config.yaml
d_model: 384
norm: "rmsnorm"
beta2: 0.99
Below are experts of layer 2 (counted from 0) of a mixture-of-experts language model. Rows are named down (a neuron's output weights, with its number) and show model dimensions 128-255. Each number is 128 + 24 x the weight over its row's rms, rounded and kept within 0 to 255. Numbers have three digits each.
Before each expert's rows: a language model's description of what the expert responds to. This comes from a sample of Wikipedia text that the model never trained on.

# expert 28
What it handles: Three-digit number pieces after a leading 1 or 2 in years, page ranges and reference numbers, such as 1-984, 96000-729, 304–315.
down1:112110102097107123105141130151114110121109136118099149141154135134146116091098182107151124145142117130114117078106128167129150106127092127146123143135146162143069132147132140093162123095115173122177129125165142147168140129121105152179118123146129124140126146173130128125058112146123165168139118151069111121161112093106126115168147112140089133134135150171123122112077142136126129129101
down2:143173115093156121110156113112155117172126084140110163085108112137164133103115178148160128118160089118131178140104077150103077150133118115141120105150140115156162085136120130126128139130163146052144105175132131137149092114116150158132119095122126127121134126133149100128115127119162147136103152151089144116109140105161089128098099158153119126130143123105109135112135136119138140108114
down3:143130126148125123151170120125125136104132117127093133136165117124102117152119141120134109137122101152111173101214164112112091142103116170125150123122087175169141162110133080111130126125142098103149136113158129127152152073137079148154143132107161148066096120151109127133120111149141111145124131114118134152121114124123095140149132153084140089138154145129127141091138146098130098108094

# expert 51
What it handles: Middle pieces of non-English names in sports tables, often accented letters such as N(á)poles, N(ú)ñez, R(ist)o, Ru(ž)omberok.
down0:110087123187109100126141119137125149183160136136078152176157126124113151125107116176148137139127157136110103143121156086097112139121147135108132150116165087155136132160123118105116130130135131141149156137085103114210070142108123123157105092151145114115134128160136146114110127119116105129143114146131129158149121146098121133120132072107152128106124140096099166177132156123129130094085
down1:137127129088136107118154138120147152125131122145154130118156140165108113109103116115138131134142131139137129139161136131150138135108149124100140103099128155136121216126139130143115145095102163187116120096118101099131152091129117061122110168099075157109146151144072099118125139135105127137159100121125141109139143086160149145130128139150143125144169140142116113107119111121153141107077
down2:143133132110146121157109128133133130141135141152151112149158142128122111106129110098094166119122123138070099170183131130105120091103123120119178107141160098121159131086133155128134156136116108107163127111151098148089159131150063167143139158093145134168121163165120129098151082103114148096119170108114092154134112154105125150106123133147099100143090107156116117124137115155140127147150

# expert 1
What it handles: Inner word fragments after an opening piece, usually vowel-consonant syllables, as in embarr-ass, em-anc-ipation, Recomp-il-ation, j-eal-ously.
down0:126104124135091144127128100102145093109125126145119105088141121091099103156090136120066123148153142120171130068173129133145125124077087116132113136087132182131072074133116105120108064120136148144112085105118094121158153093109115123131101131109111152101145134152154147113097131135118129175155165150117157118091128121102095142144129120139116110138132132120148132125139131136176121174116
down1:133069120114110133138100151160107119109109113156093103125083100112120111102134108113098124100140151111134138124117169086114184124091155110150130148140145089138135133096133140123104107114122176170160095131108131114129157127150141110118094129091169168154104115162107165123123157145119134118144130090165153125155153167156064091108130111104113162144115098106114134151146151142122128132140
down2:128139127131118163142140135105156120125113112137140094145130137154147114106089119110143121142109160098145157135146116107141128128088058067156104162102134146139138164125111160160093122142086139154134111131112111080117112128120113136110104151152152106085182117128099094119157095114126135103131143121089104119183125118100134116117147135132149160140131148152154175141120164093098112099104

# expert 53
What it handles: Line breaks and fragments in species classification boxes (Family, Order) and place infoboxes after Country, plus capitalized word beginnings like Her, Ge, Pro.
down0:159149125162146131160113096196190142123142123151125080174126112155116164111149117121131105108135130152156125117124114102105092179142116104106109103103099168101088123097103075122149117132095106099128137131138135161171152111100113131174167147112113090109107083096120143115151122160158148159177107156129140154131130140106127135122122130090129176083132098130131103146155132104136108159126
down1:169146138101140142125106130114066103112127113101139131104095125108128145169131146139144170142108159144105096171093148140080106090149123136116138126127104189111112117134136128178141130160108132173111169124161154130134136122115100114148157157175162143134145085149165150149131105136146126134129131166103137092127122162168140151165109111122131129127142108146110112154121137120123119115128
down2:138130122160081148116108117148095159163143122102144153120108137134133111161115116151123127136145108133150097113097158059108155115141145146082155167112098143086140137114127104138145143181111157159110157095108098138115147123187140116138127144092120136117134144167112129142090164172141108118131111136153126140153180139116135134107146172176139143123105089147144115090141110149122126102093

# expert 32
What it handles: Possessive 's and pieces after an f, such as fair, Playfair, fifteen, Family, plus the words County and police.
down0:135095128137089123122110124138132136149158128101149139136078105121076104126098127117124084112114105174115093136201115156105106074147132086111136157176147091140116133135116131113095167098128092081149101155161117132105143119133147133131104124145157136142151143142140111080132112155163095159131134164122129117128127127133137107126184145134144125134150152086094139127144098089106139128119
down1:109141130162132105128118129129095145101134164135077155141150175155134106175189112137108171145151117137123170119141096136131118107161141123158144134124153145109097114118120163111142145108136100136090081112078126157136145150140097130129152126123097138116064116118094117147138077112135156123080163118135146151153111161107049147127097122131124100126126163149128099098134111091135155152114
down2:156115147143137106182090101111115130129163117164084188154116123109139081121099124148169171126095110178120094128127127123145128163142163094124156150135092120123140104136099146097126175131111117118099133113155134177105114121092168085117142135148135147117128126164181149152120150130118098132116078122152105132114156194095116135115149135172110145183143145112095090140097130112152156109159

# expert 52
What it handles: Consonant clusters and short pieces right after an initial letter in names and words, such as d, ch, gh, ed, in Z-ew-de, G-he-orghe.
down0:133110116095162135120106065159120112150113132132179119127093097133137121135156149132137114148135114085172168137142130127168118125158159119134146077075096154122132090135128080135126140156169118114141149108089156092137089155132153198117114124124153125128172101100108116085127092094133138164127154105126147111165177137117128129146153112121137152149159112124135112102104144129124113132134
down1:153137142109099113116092095111166134072170162131101108143155156136140170154120109134131099106106134118141148153169088125134135165121094088106086145082103157107107146127110145179093124138161134112145102184115107123104124143133129144070140103122121107107129149155108135106079121121165100123113165106090142122108132077135106152144112114132123116116129148121134127111131124108160168140099
down2:174146146076118137100152081118126151123179148098099118181130154114104107081105114111114149128156130129127129137129160114110162137119122219170151117118131142108129142147179143149090125109115144112125161134158114146144118125126159092127125139113106149138091162067124116145095135109098125129153149143148117120084141115121126112129140139123146127133087134120147130136126141183160134150124

# expert 11
What it handles: Sentence-final words with period (him., them., declined.) and middle or final pieces of rare personal and place names, often in election tables.
down0:148090090139145152171102108137108126171158131137098145133127106160168150146123118170158117109143103165119121159053104139101119167139166120110136143068132122087113105153102129148084118141145146092153097172117121113153099152128167125092110147126155063126186127119128063182110161110165149142163115060146138144127169144095168134133115146187114119125095134117128151115148123129114119135126
down1:133120107139161085119119106114111114114161110127119152127095111131124157132135124145188141140092174161139123123158084159107134132201122124121144124099130150114102160159110133091131134125096116158113112142123103098116134178121140133114140132097126121091168116109138183126147105118134110140156120159128162150137156144130103141131129131144096135092127101191143118112085113139150158136103
down2:130144152129115149143118137120106105132130100183139124112152127130143097105083146115135150119048128155117139146165138123154129153143098165118110139152089091137141106130101113150124155138113107136120163167127120110079126075097157087120125120112091141135090141139102153127143142118139172137136118093147108155117120156141141114128115134187134120124110153122132111132084128127149094137105

# expert 15
What it handles: Words in actor and film biographies and award lists, such as film, Best, Director, starred, portrayed, playing, born as.
down0:155137150138137144154116144172121144166132105115128151118170105124119133150112117185093131161140158093124135110083136113137137171140120112148136122116112123168101133145133126133184113096104099116197081130108125152173126120131069118102088135126107106106120154142126109143150147128146117171124117118104168135145113130118144148107117118159122099168151113119120115119148109094136068096121
down1:114087129139117097136149121099171111102120081132126166089110142130156141113130126123138100131163102128161138122243104104118135084130156120114131154147141143185089144114104097087138135152167139142151091081111125105160129087073109129142132135111095124119135147139143119152136101144103200136115110141092109150137111118137136100143149174127115179126145130157098125157153119112130127102124
down2:126158128126121128082116142131120131106129110118150159114152101146119058156142143163146110097179132128100148126152139065158137098186108176113161131186149078153081136138081148105141143210110122108077106137109153132109091108121111137134108151108123162142113119124126170121127121131146122144137129110144169093106134089142118169101144125165089118135090133127114078154145126132152142137132

# expert 10
What it handles: Word pieces inside Indian, Pakistani and Japanese names and places, such as Kh, abad, ji, -iah, Srin-iv-asa, often in film and election tables.
down0:102129152125114113078100134138111094129123122118198150100127101155103134111138119108129140129083185143134134099125136149147110128126073124091199108149148133136164158131126142114115126135124122115134136106118162158135104139170075123128095142150100120138161127118111140108135137118144065109126110117090136127087157146150111136101114153104108145097150112132131121128138154176137128148151
down1:111142125101106126116132130143130096134103129093131123157168113136130080113118140118139147133128130109102111158137127120126115160146121118136115152094136123140098100137128116153128093093108154132150120134172158140106092103137141126101117157124121146151157092085148133043158154114138147145161088116148119115159076167107146147157162151131135105111167119138148133122077155107097121089150
down2:139140129113116116109160100113111102101108142140131114111157146133102109080113115128146149165119097116090133099155110119130103149147117089131170100156161090116115111099128123121132118123133101138156108125134130128154129089109107093128137126076128138101120138167100121158135098182122155142100126104112094159097102141094120122146140129155113125078167156106123116154136101145139131147106

# expert 34
What it handles: Table pipes and column headers in sports and music tables, plus prepositions and verbs in sports prose, such as won the, scored, Pos, Pld.
down1:151108118165138133145097067113153145169100136138142109149114120144125100135137099119150121138163167136137115144162118159125135133143113122115099114094096089095082126091150124168138117095077125095160111093129149107109088125093137109131143140093128130095145092149120108105142168149081123124170080109083116165165168155152133134103091119113114128125140155124120127131086084065112176111114
down2:092114148101139106118137124159165121106101148126081109105144137140156198125101144144123119148137124106143146134113106139119119132142100151148117121114130087089150121145104116100100149117107143159114129089102116119143131118156121125148136100130116127119111142116128131121161125099134112154094122095147168105109118151109163137110127086162111144096158130129126161120129161112117128144130
down3:142120128136139159142111148148113138117116102107106096113151146145139152117122088177115102100130076149113117110147124110131122137150128121136159120170053096145151127090134143135140097181118138114175114111133129153116159105124122153123110165090107140110135143102134132118142114148193134117122121138074155144126091155142136173099124127110141121149105126162089144131149153078113166133134

# expert 22
What it handles: Short consonant or syllable pieces inside longer words and names, such as hap-l-oid, Pamp-l-ona, jung-le, Pal-me.
down0:142172100123160114161131113121079147086117142116110127142138112128138135105092145121123130092074071128092146115154166103095089116115145121142132106101126099122149114128156085129114118121088074120148131145112135163134109121101147156103126167159093118127129084108088140122127089106111072135150118089110085102107149089118194158113140156107114121157119148116097090129145117122130147117130
down1:144120138118166117118124154138157082125119113139141099131109139169171146128075122120138110158108113121118131149184120150092157116112123128119142105158144125159121156130121139085124144159122113105137135124123130141168102135167080117146105150102092125049127144105145120159148066135159159076118143134153151172148132122143117156148092127130098114106130154143111171146157110166100124121122
down2:151132123124123138181095141082121160131125118112126105111143117142128116127185094128140126130134093099173089148101136136106116139094104105140157137152160156135147145155113091130108120170131155166090159152146152112144131152153146136152125160124104148091135147127158143135111133136102093167127172126119117159134170115105134126176140158138145121113140158128178132125109146171126098129118

# expert 38
What it handles: Month names before day numbers, "(age", km, dashes in scores like 25–17, and pipes or commas in sports and results tables.
down1:111109124131099144135091095153108185157119115105180105131068129146163136133106149121132133153121128120115160093168143107171079148113128137174112126168142104170121127107160091144137111125152149133154124155124138125118133157093112093090124164128082148101089169138123124111113115156097148114156128143120129135126135096109107133173099124129122132158123131115149105133112118129096126096145
down2:151176138147153154108069151132123108134118159113122093086105125139105138159123122094095103123101155106120115141119169125093126124123062151123144083095166152122116118127104136131173132122129122150138143139141088149128076131113139098122110151152147136180086137112167123115127147101127172123081169117188136140112165130146102129152118114179137127138120138170148107138103147161122183132133
down3:075164126145094139140156143124134142148152174163105151147141144115167126101179091125099145101163131124156130132122131147159176163123131120094152112077113118182176097141137121185077167114107132156125152111135118114094130133097143134109118145155177128105130115082129112170089133122142162175132133152121128120125127147131125116124130130116164150141139097118139145140111152128116114112131